python train.py --d_model=192 --router_logit_norm=1.0 --shared_expert_gate=true --vocab_size=32000 --norm_eps=1e-06 --optimizer="muon" --lr=0.00745 --beta1=0.95 --steps=16602
Below are experts of layer 3 (counted from 0) of a mixture-of-experts language model. Rows are named router (the router's row for the expert), up (a neuron's input weights, with its number) and show model dimensions 0-191. Each number is 128 + 32 x the weight over its row's rms, rounded and kept within 0 to 255.
Before each expert's rows: a language model's description of what the expert responds to. This comes from a sample of Wikipedia text that the model never trained on.

# expert 1
Words opening a sentence or section, such as On, However, During, As of, plus markdown table divider rows and SMILES characters.
router [158 143 111 140 105 129 115  98 173 104 165 145 148 130  95  80 103 117 156  90 136 129 157 170  97  89 168  99  80 119 125  84 142 174 110 158 159 177 161  99 127 166 172 162 150  90 166 137 166 103 119  96 172 144  91  94  88 175 153 103  94  87  85 148  86 167 113  94 154 165 143 116  80  92 176 161 166 135 165 142  90 166 103  86 159 101 157 115 164 167 169  90  93 172 154 168 154  84 117 161 168  87 167 163 152  94 146 108  91 165 167 162  95 168 149  88 110 170 166 165 159 144  86 157 173 159  86 160 157  84  97 162 168  89 107 121  84 154 174 132 123 156 120 164 162 142 108 158 161 147 150  98  97 116 119 155 165 147 160  92 141 177  85 173  99 174 165 163  87  84 158 152 150  93  85 168 155  92 168 142 166 148 134 170 101 160 135 137  92 102 145 166]
up0 [140 120 137 145 136 145 190 125  96 179 128 106 161 110 118 106  99 168 116 141 111 107 160  86 131 174 120 159 129 123 145 167 154 129 134  64 113 116 116 140 105 132 155 135 104  43  75  85 137 101 122 136 109 154 116 121  74  98 107 149 170 140 137 107 105 118 126 193  87 146  88 220 142 110  59 134 153 111  95 137 162 152 161  87  97 109  83 167 204 151 104 108 148 125 133 142 136 137 106 137 140 144  78  81 107 146 103 152 105  79  87 161 114 109 118 185 121 165  82 106  86 110 155 126  92 148 129  72 161 134 142 101 110 133 184 107 157 137  53 170  67 122 160 106 147 161 133 137  95 106 139 123 154 111  95 131  72 137  64 128 188 191 135  48 140 135  98 131 166 128 128 109  81 108 103  95 122 205  96 152  72 158  87 145 134 120  87 141  73  96  81 123]
up1 [ 70  84 160  59 126 128 148 127 101 163 172 138 122 126 191 140 133  97 174 121 122 176 150 125 166 107 151  88 126 117 139 151 103  85 146  75 158 112 129 177 194 117 114 146 127 135  85 150 166 144  80 176  50  80 153 158 142 127 113 105 114 154 137  76 141  82 171 106 148 103 157 110 175  89 144 142  87 149  89 110 150 113 109 193  80 123  53 117  60 155  74 138 116  75 156 136 139  82 171  70  84 157 108 163 151 141 141 173 175 137 106  79 107 132 131 190 119 101 109 113 129  84 190 112 107  96 154  86 125 184  96 101 122 147 164  85 195  98 143 120 115 123 112  94 137  88 128 147 140  87 173  98 158 107 136 141  98 158 100 102 138 127 154 145 109 138 153 141 184 129 141 142  46  88 135  83 171 128 120 104 129 179 171 107 163 114 108 127 117 115 118 139]
up2 [151 204 145 106 139  93 148 135 131 179 106 152  96 137 154 139 149  87 142 174 129 128 145 119 169 136  89 152 100 144 193  91  49  94 133  74 118  99 104 153 120  93 179 135 182 147 134 119 181 120 123 185 131 129 100 143 124  93  89 109 158 106 160 152 108 119 158 151 171 101  95  77 111 213 165  69 117 126  62 169 133 109 146 128 115 145 138  64 175 145 117 143 149 154 176 128 116 157 158  94 139 165 112 135 117  96 137 132 122  51 116  83 173 107  79 140 131  74 148 137 112  77 117 146 140 181 108 165 130 108 161 136  95 167  90 124 100  65 122 150 156 108 133  66 136 160 142  82 116 111 142 107 164 122 116  72  71 137 113 194  74 159 146  79 110 131  62 127 167 151 154 156 147 102 153  85 112 119 138  82  77  94 105 138 115 134 102  88 115 180  97 141]
up3 [115 131 134  83 130 149 140 163  96 150 102 134 196  70 195 186 169  36  60 161 147 131  62 142 227  94 123  65  68 111 154 171 101 126 154 131 126 115 108 140 161 129 100 161 109 125 151  49 114  70  94 108 140 109 156 109 135 174 131 187 167 175 131 152  80 117 151 143 147  82 105 113 104 141 147 164 148 113  93 138 151 106 153 116 125 126 136 155  86 136 123 154 149 135  91  87 138 134 126 124 108 146 132 127 160 165 127 150 159 120 160 140 144 106  65 131 113 116 145 117  95  79 187 123 134  79 107 161  76 156 129  81  60 140 182 100 112 150 149 132  83 131 159 141 139 152 160 111 144 142 144 138 178 126  99 173  97  88  96 167 128 142 148  90 130  87 115 124 157 126 144  60 116  76 110  91 171 139  93 138 122 119 128 160 117  94  99 102 159  95  79  63]
up4 [113 154 131 159 139 118 105 164 146 181  76 167 158 183 148 146 110 159 114 126  78 158 118  84 161 128  88 138 112 143 137 215 105  75 148 125  40 192 121 181  79 143 111 137 147 182  90 108 141 136 151 130 158 128 151 154 117 144 140 113 101 193 116 112 110  86 128 135 164 139 183 169 135 149 127 168  69 153  85 133 113  98 161 108 108 118  99 149 100 150 145 140 157 109 152 176 115 139 127 107 139 162 137 153 134 168 147 111 111 101 129 107 120 113 148 176  54 147  89 136 134 125 137 108 119 118 172  91 100 147 166  99 171 107 118 124 110  93 127 135  45 122  99  92 108 177 133  92 137 153 160  78 122 113  94 101  90 119  76 149 165 141 153 100 224 113  67 110 124 150 105  47  90 138 135 133 112 177  45 155  84  96 116 104 110 122 111 181 114 138  82 181]
up5 [106  95 157 204  84 145  92 161 124 155 113  63 191 123 182 141 189 142 153 126 167 112 120 118 148 110 125 159 155 161 132 153 153  96 104 119 106 137  95 175 116  88 147 180 141 113  67 142 144 153  61 104  93  67 180 196 150 103  51 153 148 167 143 145 153  90 114 126 197 154 121 129 148 130 167 123 114 181 137 143 128 104 165 130 101 164 131 102 101 110 155 168  82 126 141 114 167 128 170 150 105 168 101 119 107 146 106 114 174 142 102 119  83  79  92 154 150 102 137 119  77 162 158 140  92  58 121 129 111  90 142  89 155  82 109 100 139 155 113 171 108 110 170  80 122 108  87  94 133 111 110 129 164  52 177 142 163 175 111 126 148 126 145 184 180  95 160 175 129 188 105 115  83  92 103 126 117 145  99  81 118 102  82 170 121 135 173 100 143 150 107 144]
up6 [110 104 145 105 168 127 135 127  81 113 186 181 177  70 162 149 147 147  86 137 119 148 104  89 223 145 105  90 179 160 131  86  77 117 161 127  75 136  88  86 164 160  81  85 152 170  85 156 158 131 151 176  82  97 172 141 177 164  95 110 169 181 104 182 146 120 149 157 120 112 168 135 125 123 130 156 122 109  88 217 132  98 144 197 149 137  77 133 178 106 124 153 122  43 153 111 193 163 135 147  46 173 107  94 158 123 144  88 178  94 143 111 112  86 155  97 125 122  83 107 124 102 186 163 128 114 135 146  74 142 122 107 131 131 180 109 133 129  88 117 132 105 105 161 141 195 106 132 123  98 150 144 124  99 154 112  97 101  69 162 116  93 132 132 183 145 148 141 156 151 141 134 128 133 136  89  88 135 110 145 134 135 154 112 115 134  87 103 134 141 163 135]
up7 [102 103 103 157  98 151 109 168  95 108  70 119 154 116 190 165  97 116  94 158 175  62 112 143  77 102 131 122 112 137 128 130  84  88  74 103 105 134  67 151 113 135  72 173 108 162 168 177 155 123  60  94 100 127 172 178 117  56 119 132 143 164 125 142 134 111 173 162 180 135  69 108 146 136 118 150  64 186 122 105 108 118  90 170  95 118  93 114 145 106 102 180 110  85 143  69 139 145 214 109 136 189  89 142 139  75 107 144 157 156  92 100 155 143  95 132 150 100 111 123 111 123 119 108  97 116 188 102 111 146 121  81 122 106  95 155 155 136 175 196 106 123  99  57 115  91  94  98  85 130 140 144 185 121 140 131 104  56 104 173 120 119 163 119 127 126 127 139 102 135 121 124 129 125 174 117 108 104  90 134 115 100 206 133 109  62 117 125 134 152 158 105]
up8 [ 82 180 169  73 124 137 145 157 175 168 112 136 185 186  92 187 132 159  91 173 155  79 101  83 178 149 112 115 149 116 125 109 142 139 120  82 129 114 136 183 146 144  99 117 188  93  80  99 104 125 110 158  95 121 179 181 134 103 142 137 141 138 107 103  86  94 103 162 103 127  76  93 119 165 118 132 109  94 146 132 181  64 148 201 112  95  86 123 176  98 109 161  97  72 100 108 165 113 161 113 151 172 117 140 131 161 162 155 146 154 155 141  76 107 100 129 133 156 139 107  85 146 137 133  82 125 130  85 149 126  94  97  93 211 150 154 143 162  70 115 139  80 119 122 109  99 161  93 120 132  71 128 181 177 127 145  97 111 125 163 192 151 217 109 166 140 149 103 143 117 191 154 126 145 102 108 120 118  93  96 144 138 162 147 123 129 164 189 122 169 166 151]
up9 [142  94 205 159 142 108 106 133 136 124  68 151  86 104 173 100 136 116 101 105  90 135 138 148 189 136  90 145 105  92 122 193  98  85 170  93 125 109 155 149 122  73 146  82 125  64 139 146 103 132 124 141  59  93 150 149 145  76 163 107 183 172 130  82 144 119 120 165 131 153 171 100 155 125 159 114 130 108 130 178 147  92 143 126 107  98 109 136 111 112 140 139  84 122 109 154 111 109 181 117 101 126  93 116  89 158 108 114 156 133 125 101 121 103 140 120  71 100  84  75 114  99 133 147 143 112 165 141  59 151 186 115 125 139 161 139 128 138  92 149 147 104  72  84 154  84  99 104  99 151  74 154 147 171 151 117 142 159 122 151  96 140 187 172  92 166  80  66 145 130 102 186 159 150  90  87  94 164 110  92  96  17 127 158 106  88 105 169 135  78 169 180]
up10 [107 152 153 186 117 134 137 154 120  76  98  98 138 137 146 117 149 167 174 131  84 164 115 120 186 105 133 156  93 134 157 119 158 132 106  98 125 159  81 156  99 161 138 148 159 139 197  98 112 131 168 149  87 121 168 203 180 117  62 150 133 140 168  59 162 122 124 126 110 107 121 154 167 115 110 179  74 169 190  98 147 110 163 180  98 147 110  99  16 163 114 140 163 182  65 103 143 136 160 116 138 176 113 122 143 145 148 193  92 101  85 105 108  93 143 138  94  94 111 145 117 120 217 121 141 122 155 165 136 144 130 110  90 116 194 138  98 105  92 126 169  79 102 129 131 144 141 102 141 128  80 157 172  87 132 141  98 101  96 150 143 128 163  34 107 119 108 126 107 117 154  91 115 125 153 167 100 130 118 134 118  88 151 152 135 139 127 133 109  77 107  54]

# expert 4
Pipes, commas, semicolons and newlines separating table cells or list items; also capitalised sentence-initial words and US state names, like Arkansas, Tennessee.
router [160 135 103 137 102 129 113  95 172 103 161 145 146 135  94  80 102 110 158  91 129 127 162 170  97  89 167  98  81 117 128  88 145 170 115 159 159 175 159  98 122 169 174 165 151  92 164 139 169 101 112  96 171 147  94  96  88 172 151 103  92  86  85 150  89 169 110  89 156 163 146 117  81  91 172 164 165 131 168 135  88 167 103  91 160  99 158 120 166 163 170  90  93 172 156 168 149  84 117 159 171  89 165 160 154  96 149 110  90 162 165 165  95 169 144  91 109 168 166 164 160 143  86 162 173 160  90 156 163  86 101 160 171  87 105 118  85 156 174 136 125 157 116 158 163 139 104 160 162 146 150 101  95 118 122 157 168 147 166  89 144 177  88 171  98 171 168 166  91  85 163 151 151  93  84 166 156  96 168 142 167 149 135 169 101 160 137 132  88 104 146 166]
up0 [133 113 157 167  85  56  54 110 104 149  84  85  99 157 120 109 153 130 157 157 123 188 134 119 125 131 133 107 145 122 135 170  94  74 185  97 140  87 123 122 149 103 141 169 117 114  87 153 157 141 145 133 119 112 140 135 111  86 152  86 173 184  80  84 131 169 115 156 140 126 171  97 169 164 113  74  83 112 112 105 147  93 198 186 141 169 148 227 161 131 130 126 146 127 125 148 121 170 130 121 162 151  95 118 124 124 143 163 128  93 143  81 111  87 182 180 181 123 135 169  83  49 133 147 137 172 154 111  97 158  94 119 141 133 154 137 107  84 141  83 149 129 115  93  64 127 125 196 111 118 132  73 140 195  87  84  85 180 120 163 191 144 122 157 172  94 142 122 101 210 109 124 158 134 190 135 108 138 105 119 108 125 135 101 146 118 123 137 153  99 131 137]
up1 [172 109 135 170 185 129  95 117  99 146 184 122 167  92 158  66 171 110 137 172 160 154 107 137 126 130 100 164 174  92  81 161  45  75 107 149 209 105 144  94 103  49 142  72 117 175 114 122 107 139 171 138 114  77 150 149  93 106 146 112 160 135 112  78 161 124 161 144  41 123 153 159 135 133  52 117 143 104  59 106 147  89 186  99 103 102  94 105 134 137 104 170 182  84 133  71 174 146 129 122 128 141 127 171  79 137  81 113 126 166 139  87  74 151 173 134 162  92 139 120 101 109 126 102 152 183 186 127 132 126 147 162 109 170 136 109 134  85 114 163  89  86 170 124 162 142 131 134 135 134 158 141 118 110 133 127 102 126 125 133 147 119 125  98 124 100 166 129 172 150 144 100  80 168 139 151 137 105 116  68  78 125 153  70 146 154 130 168 157 116 154 140]
up2 [166 142 145 133 140  96 126 115  99 142 138 157 150  98 147 128 148 166  84 154 132 117 128 172 129 139 115 152 193 125 137 177 117  76 146 126 110 125 114 136 127  44 147 133 103 136 168  89 114 116 156 157 133 105 191 171 126  63 115 142  86 141 123 101 133 142 155  98 153 113  81 169 103 145 162  87 113 119  91 131 141 113 153 169  45 103 114 140 108 178 148  89 101 161  98 106  65 169 197  96  70 133 131  97 139  78 131 105 179 132  57 135 108 107  59  93  93 110 100  94  97 128 168  89 134 133 125 138 108 156 151 195 113 122 106 135  91 140 128 101 108  93 115 117 124 148 161 160 139  98 117  89 111   6 100 133 108 192  88 127 170  59 102 103 123 137 145 105 167 156 126 112 197 141 103  78 125 141  86 101 109 168 144 113 200 128 157 161 154 137 138  81]
up3 [  9  87 185 127  99  91 109 103 129 134 143 139  60  98 154 117 104  97  85 174 123 104 155 101 151 126  59 153 146 187 170 143 143  90 102  67 165 125  97  60 108 127 100 112 118 146 108  83 108 143 175  73 182 132 125 135 157 137  79 155 123 162 122 107 126  71 168 105 114 147 179 122 143 139 136 122 144 147 105  94 128  97 142  97 158 139 113 143 168 143  59 171 101  76  86 147 127 144 101 118 155 118 137 131 179  94  71 155 148  94 135  94 101 121 131  96 122  91 100 158 114 152  95 176 140 100 154  96 105 139 133  60 148 173 150 110 152 129 129  65 134 155 146 115  91  90 122 140 119 149 104 116 188  99  87 150 113 114 154 186 146 149 138 109 117  63 147 136 101 148 105 101  65 145 109 169 152 103 132 145  71 136 143  65  74  66 149 103 114 168 145 119]
up4 [ 84 155 127 111 111 131 160 138 124 149 117 168  52  99 109 135 134  84 138 127 115 150 150 159 137 172 140 157 142 120 113 147 176 178 148 107 174 130  54 130 122 146  82  81 129 176 100 137 126 110 143 153 147 117 126 122 171 160 146 127 181 158 127 189 163  87 143 150  88 139 150 124 155 152  71 136 106 123 133 148 159 130 140  81 137 128 147 160  94  70 111 124 134 145  99 156 112 190 155  95 112 107  84 136 122  98 192  78 141 141 130  96 113  77 156  78  35 169  97 147  92  18 156  92 126  57 190 166 124 157 187  95 112 182 114 185 170 158 136 161 151 137 146 134  99 102 131 113 125  74 123 152 177 136 151 175 104 177 118  92 154 102 124 162 166 148 118 146 170  97 118 144 197 101 128 118 113 141 160 145 145 120 117 114 200 100 153  85 134 105 114  98]
up5 [128  92 152 123 153 104 166 142 128  89 142  77 106  69 200 197 157 144  52 139 171 160 111  97 127 174  81 108 156 100 145 143  85 102 128 129  88 125 109 148 168 105 118  99 115 166 130 101 144  80 162 162 133 103 124 157 151 137 111 104 152 110 120 122 209  89 118 176 120 151 141 147 144 174 124 160  95 119 124 137 129 154 126 148 133 184  85 138 102 168 167 174 131  72 125 123 137 193 121 156 112 109  88  99 128 124  94 115 138 150 156 111 173 129 114 100 167 124 179  93 103 148 119 112 100  67 178 118 102 103 157 116  97 125 117 168  64  76  82 116 119 173 120 117 128 134 111 161 158 120 127  95  76 108 100 107 105 153 126 162 114 136  56 102 136 168  99  57  82 140 105  79 127 169 127 148  77 137 135 156 126 119  90  57  10 144 182 102 124  96 121 130]
up6 [ 62 177 186 144 157 117 184 137 118 165 127 168 113 148 137 122  97 153 156  86 113 123 125 115 134 148 110 203 143 107  29 117 120 158 108  99  95 156 103  97  94 162 119 110  93 161 123  69 126 110 176 124 146 148 152 174 179 125 125 141 108 117 176 105 170 112 120 135 141 126 136 108 115 117 130 105 146 105 128  65 132 160 166 149 129  54  75 178 169 117 130 150 171 129  67 188 134 124  77  93  70 122 103  68 118 132 116 119 101  36 101  64 114 160 150 140 100 106 137 107 104 135 116 119  71 110 132  95 146 124 145 121 143 116 135 186 157 158 159 170 147  76  91 121 105 106 158  96  87 163  67  87 164 136 131 158  97 139 139 151 103 134 136  86 199 113 123 110 161 173  82  97 129 115 185 153 146 136 103 130 157 176 163 108 125  60  91 104 166 132 145 151]
up7 [101 104 108 147 186 159 132 209 114  93 135 201 146 136  96  79 124  98 111 147 138  43 147 156 143 163 152 131 136  32  87 195 158 183 147  95 124 139 148 147  77 106 126 123  91  86 125  97 138 128 121 193 107 113 171 128 139 116 162  81 137 144 154 118 134 121 128 133 119 127 144 132 127 179 118  96  73 169  86 153 141 100  89 125  94 133 136 160  86 127 154 148 115 108 111 112 131  96 126 135 112 129 135 114 135 153 172  80 143  84 146  91 130  79 173 131 158 127 131 131  96  89 156  38  61 136 117 118 137 152 138 161 119 117 164 197 114 138  86  66  62 130 137 183 165 107  94 117  66 112 143 128 101 175 100 120 114 169 113  99  41 214 154 120 136  79  85  96 158 117 139 181 135  95 158 128 116 148  98 139 144 122 106 143 114 102 140 153 135 143 127  90]
up8 [106 152 184  66  87 140 101 117 137 148 127 115 141 137 123 129 149 124 152 123  88 168 128  99 163 116 152 131 138 118  80 135 137  92 133 144 100 116  94  88 172 123  95  97 149 137 113  87  73 156 133  96 149  81 112 189 165 144 183 144 175 123 110  30 142 103 146 155  73 139 158  61 106 132  61 102  90 185 141  97 136 131  46 118 107 165 142 185 109 103  96 185 174 134 152 138 146 137 136 138  99 161 106  86 158 188  80 156 188 132  84 114 140  82 166 111 140  41 145  64 110 167 198 148 127 149 157 122 159 197 125 160 151 126 130  66 101 118 119 127  95 141 168 111  98 123  67 126 109 105 103 150 135  99 160 128 110 137 101 130 152 135 160 102 146  62 112 159 138  94 119  82 130 129 124 126 145 108 135  97  66 155 111 138 101 133 134 157 190 122 158 102]
up9 [117 158 173 101 113  77 181  84 126 118 124 158 173 111  99 126 151 102 104 192 162 133 141 146 133 198 133 141 165 150  64 151 117  85 142 122 138 113 120 167 125 103 154  85 172  62  90 113  61  99  78 145 118  84 145 126 167 156 132  41 160 185 178 129 174 119 161 168 150 129  85 101 118 109 112 139 118 131 131 127 120  83 106 114 106 171  82 101 105 129  70 186 100 170 153 137 134 165 146 104 114 151  84 135 100 148 102  80 172 103 137 138 168  73 151 182 136  93 136 101 108 142 110 101 179 135 147  92 127 105  97 168 144 159 139 135 155 118  79 104 152 143 163  87 152 115 122 160 122 154 200 142 133 126 151 115  75 182 103 119 124  92 145 154 148  88 112 128 125 180  87 103 111 105 158  75 102 154 102 113 123 196 129  77  70 174  76 120 108 167 142 181]
up10 [ 86 105 149  78 132 121 151 131 106 143 147 104 113 127 115  87 146 122 145  77 111 135 113 155 169 128 141 136 122 148 182  90 120 191 109 149 122 154  58 137 172 117 133  98 158 146 207 103 130 135 192 147  88  72 116 103  97 146 116 121 115 142 114 180 136 120 105 139 123  84 178 141 147 125 146  96 110  66 161 126 135  84 144 116  73 139 151 136 101 125  72 116 222 132 129 101 159 136 145 105  84 120 143  76 168 137  49 111 196 102  97  94 128 123 103 171 156  86  71 140 155 129 135 147 128  99 158 147 139 117 162  92 194 168  93 157  72  81  99 110  90 131 174 110  85 156 135 103 114  76 113 103 149 142 132 142 109 146 105 154 130 134  99  96 103 130 109 114  62 102  55  93 104 182 163 111 140 157  43 171 110  70 120 170 131 102 117  85 161 169  85 111]

# expert 22
Lone space tokens in indented lists and table cells, and surname or place pieces after a first name, such as Foster, McMurray, II.
router [158 137 105 138 102 128 111  98 173 103 164 143 147 132  93  80 100 110 157  91 129 127 158 170  97  88 167 100  79 119 131  89 144 172 117 156 158 177 160  97 122 168 172 165 150  92 165 139 167 102 114  95 172 145  94  95  87 169 150 104  95  86  87 146  88 167 111  91 158 164 146 118  79  91 176 164 164 134 168 135  90 167 103  92 160 102 156 120 166 164 170  89  91 172 155 167 150  85 117 161 171  89 164 161 153  97 150 109  92 163 167 164  94 168 143  92 109 170 167 164 159 142  87 162 173 160  88 159 164  85  98 161 169  86 104 120  83 156 176 134 125 156 121 158 161 140 106 161 161 147 150  99  94 118 123 158 166 147 161  90 144 174  85 170  98 173 167 165  88  83 162 152 152  93  85 168 152  96 167 144 166 151 131 171 104 160 136 134  87 104 149 168]
up0 [122 113 141 148 109 159 167 145 131  79 147  63 179 166 171 163  57 163 137  84 152 117 123 135 122 154 151 146 124 111 155 129 160 120 126 141 157 112 158 171 145 129  84  87  55 183  74 126 101 134 133 107 121 195 149 134 184  86 147 100  96 144 150 114 128  67 157 107 129 140 145 130 162  92  97  98 111  67  46 159 197 110 133 149 178 125 129  87 116 123 143 138 132 149 181 116 139 147 143 146  99 187 123 149 107 145 124 121 111 127 159 152 155  95 148 122 106  93 170 125 145 131 166 113 117  81 109 141 159  86 175  72 122 179 157 179  86 163  87 146 139  73 158  61  51 102 153  99 115 110 117 210 138 186 115 128 132 128 116 154 161 173 143 139 130  85 120 127 118 139 154 156 110  50 126  98 110 136 160 114  83 124 171 108 124  55 118 136 143 193 124 123]
up1 [125 112 158 125 132  80 109 113 165 169 134 122  49  72 117 137 137  96 185 185 158 179 116 116 171 171 109 133 161 162 132 149  93 135 141 107 141  56 143 160 144  69 144 153 107 136 140  97 173 129 151 204 152 163 136 159 125 108 103  82 168 161  83 111 140  96 145 120  99  82 130 131 131 157  77 171  77 151  72 147 198 136 127 121 112 143 107 144 102 145  95  93 130 114  72 148 125 136 130 145  81 109 129 123  89 181 118 104 172  57 124 147 145 103 136 153 134 120 167 128  96 116 161 124  75 149 126 113 155 118 119 130  92 166 127 153 123 150 166 129  59 106 156  84 116 144 161 166 107 117  97 116 177 138 123  65  96 142 149 102  96 179 153  90 167  77 154 139  89 153 119 125  78 134 145  69  46 102 108  93 188 109 135  61  74 125 190 112 148 120 102 158]
up2 [120 144 206 131 117 120  85 164 120 182 131 104 152 100  83 170 156 134 157  93 141  64 101 149 108 136 101 138 204 103 168 193 152 108 140 156 121  93 108  82 155 108  52  88 121 112 142 121 105 114 103 117 130  93 112 170 130 117 155 105 120 134 165 148 117  94 176 148 161 181 125 108 158  77  82 159  96  81  79 182 164 127 136 112 120 127  91 165 103 121  98 194 153  49 171 138 180 168 151 167 103 154 114 124 174 155 134 142 147 155 103 127 130 115 137  89 159 109 118 116 142  79 115  80 102 152 136  99 143 138 122  48  65 122 156  89 165 132  80 149 142  69 127 117  95 174  71 117 136  48  82 165 141 156 114 149  91 158  85 117 117  85 101 142 120  84 121  96 157  97 152 118 131 150 156 164 166 167  88  74  88 129 125 120 144 124 146 127 101 108 139  81]
up3 [166  69 183 168 128  98 151 132 147 122 127 215 137 170 128 155 137 115 114 127 183 100 121  96 134 132 130 108 141 112 117 174 126 145 143 114  57  53  77 168 143 169 119 120 114 116 136 166  77 167  92 159  90 100 155 164 134 120 167 158 108 170 194  86 117 102 126 187 125  99  93 135 120 134 135  72 102 119 135 178 174 115 155 106  74 116 132 150 153 171 136 177 153 160 141  72 130 157 113  60 118 162 134  97 142 118 151 128 194  94 135 118 156  74 177 123 135 101 108 125 162 125 131 112  79 119 136 111 101 145 161 128 134 104 193 157 169 160  82  66 176 131 125  35 115 104  56 123 175 107 157 154 145 126 154 148 146 125 100 168 130 152 160 139 135 106 160 105 189  70 172 174 157 184 126 149  91 113 105 125  92 136 160 144  86 133 158 127  96 152 122 135]
up4 [176 118  82 164 183 110  80 153  78 129  97 120 153 145 150 129 138 166 126 135  78 134  92  60 154 152  98  93 119 114 161 167  98  90 137  81 158  80 157  97 133 163  95 177 122 109  99 126 105  91 171 123 195 114 127 132 105 168 173 146 131 114 195 192 152 133  74 143  74  65 107 140 134 122 147  97  98 158 162 164 110 124 172 153 101  74 171 110 112 116 115 124  93 145 153 111 125 117 171 142 103 118 102  92  91 111  98 129 165  95  98 123 195 114 136 208 124 102  72  87 122 138 135  86  88 122 163  74 134 201  97 125 112 153 110 123 146 103 123 132  66 129 115 139 137 118 143 117 126 142 124 143 114  98 194 201 111 123 117 125 150 138 177  73 143 139  84 139 197 138 123 116 103 184 109 137 171 114  81  75  87 151 107  81 190  93 106  88 138 108 126 116]
up5 [118 145 126 102 193  93 171 150  86 161  77  88 104 124 171 163 136  59 160 128 113 128  98 112 123 149 117 150 117 107 179 183  84 104 123 111  96 121 106 106  78 169 119 118 122 120 131 120 145 148 152 102  88 193 202 169 170 117 167 132 142 137  63 138 155 124 141  96  94  83 130  69 112  91 111  99 134 216  67 137 136 116 163 125 107  82 107 167  72 122 155 156  62 135 137  83 193  81 128 118 130 135  67 137 137 168 108 150 143 140 139 164 137  95  96  84 154 129  95 123 121 119 140  74 100  99 168 128  67 119 119  48 149 169 166  75 150 130 180  97 152  74  94 118 114 185 116 110 111 136 152  73  87 154  88 127  97 121 113 181 141  76 120 112 131 151 109 127 139 124 140 111 104 132 144 146 155  91 180  86  82  96 134 106 119 115  97 136 173 168 113 106]
up6 [ 49  86 111  94 130 122 147 162 118 130 135 134 127 137 126 164 108 133 145 163 153 146  77  46 114 124 156 200  83 190 112 154 172 130 111 113 196 165 116 178  88 127  76 162  86 119 104 113 163 143  92 122 105 188 125 104 136 154  79 155 125 161 158  95  97 122 143 105 168  95  89 155 142 181  97  94  86  71 124 127 165 126 169 145 111 133 138 158 167 147 148 103 130 134 147  99  83 100  90 119 128 138 106 138 115 129 129 119 133  75 118  81  81  88 100 133 131  88 111 181 164  97 144 108 116  89 172 117 125 122 204  85 152 150  73  91  65  96 176  72 156 117 121 123 103 151 131 134 115  90 132 179 175 128 182 149  95 116 108 152 113 182 145 106 109  92 145 145 165 120 115  64  90 142 130  68 183 181 118 105  76  89 155 103 149 114  82  96  98 139  93 121]
up7 [ 90 136 110 106 132  90 140 110 152 129 121 119 101 163 134 144 147 114 147  68 111 130 146 149 206  97  78 171 121  87 149 156 199 144 133 130 109 121 148 128 114 131 189 117 139 155 161 103 118 119 102 183  80 156 124 121 100  64 128 104 142 206 113 123 183 129 187 195 120 140 145 102 111 145 113 109  97  72  73 122 187  74 135 152 154  91 103  91 109 100 109  96 191 192 126  86 159 153 136 137 126  93 127  69 148 143 140 176 132 144 173  80  87  91 131  90 144 104 165 102  99 152 117 135 140  66 182  84 140 116 129 132 121 156 107 137 162 108 120 108 132 101 102 131 124 177 167 110 148  96 148 121 181 120  27 155 107 149 162 127 152 127 147 114 101 128 112 108 141 124  83 110  57 162 145  83  46 162 131 129 116 122  58 125 148  98 126  85 105 125  66 140]
up8 [142 138 117  79  87 139 144 133 126 138  82  87 152 107 172 163 137 139 125  73 105 143 142  89 173 112 143 127 120 110 138 117 110 100 169  88 131 135 164 140 119 180 114  74 211 194 132 146 109  93 149 143 110  87 116 190 153 128 145 134 101 111 133 199 147  48 171 136  80 123 121 117 150 150  68 176 102 141  89 114 148 100 162 106 165 145 109 156  70  88 108 168 139 149 150  56 184 130 140  91 105 141  92 108  73 121 179  84 123 179 111 105  96  90 108 185  97 133 113 156 110 149 106 106  75 101 132  93 106 156 120 167 108 143 131 137 200 153 120 177 174 102 189 136 192 126  47 134 116 152  68 140 147 172 107 146 101 155  92  87 136 106 115 100 183  86  76 133 112 141 129 102 136 126  83 123 119 134 118 131 109 129  82 132 185 122 117 160 150  80 112 112]
up9 [ 94 147  77 196 180 160 104 181 122 141 153  93 119  85 123 123 102 147 114 101 130 117 126  90 173 154  97 115 162 160 139 157 103  89 116 115 103 101 126 125 139 116 134 114 140 154  86 119 104 139 171 132 111 196  78 157 112 119 185 115 131 158 114 129 140  88 162  99 102  84 150 142 142 156 127 172 158  96 121 126 147 126 152 109 178 118 133 109 121  88 114 140 140 180 112  92 132 152 112 198  99  99 119 168 118  80 210 177  75 131 121 116 193 109  89 129 147 162 141  92 132 145 136 120  92 173 184 105  77 199 141  65  37  93 150 175 121 163  70  52 126  88 115 130 168 186 173 121  79 130  97 126 163 148 145 108 110 144  91 154 141 117 124 119 146 121 104 110 216 109 125  72 111  85 139 113 135  90 139  90 104  58 149  97 153 125 124 130 153  97  89 121]
up10 [152 130 142 157 100  93 102 153 140  97  75  98 165 161 128 115 127 125 167 170  87 188 120  90  98 190 125 142 104 155 171 109 171  65 120 146  94 112 121 118 116 106  98 108 168 140  92 169 104 150 150 127 132  92 177 162 173 131 163 179 149 170 131 138 150 158 131 120 105 136 126 151 180 188 122  48  83  98 168 150 173  77 134 163  87 143 178 139 144 134  77 165 114 151 152 116  90 134 222 100 113 228 145  79  97 110 137  41 205 102 136 133 121 137 155 135 105 147  84 148 146 118 119 129 132 130 121  67 119 124 181  75 101 118 155 109 165 139 125 138 165 142 153 112 145 164 138 141 116 135 157 148 119 163 126 117 105 101 174 157 171 113 208 152 142 139 103  82 156 145  73 136 101 120 141 153 139 118 130  94 116 100 111  81 150 123  72 174 111  76 132 122]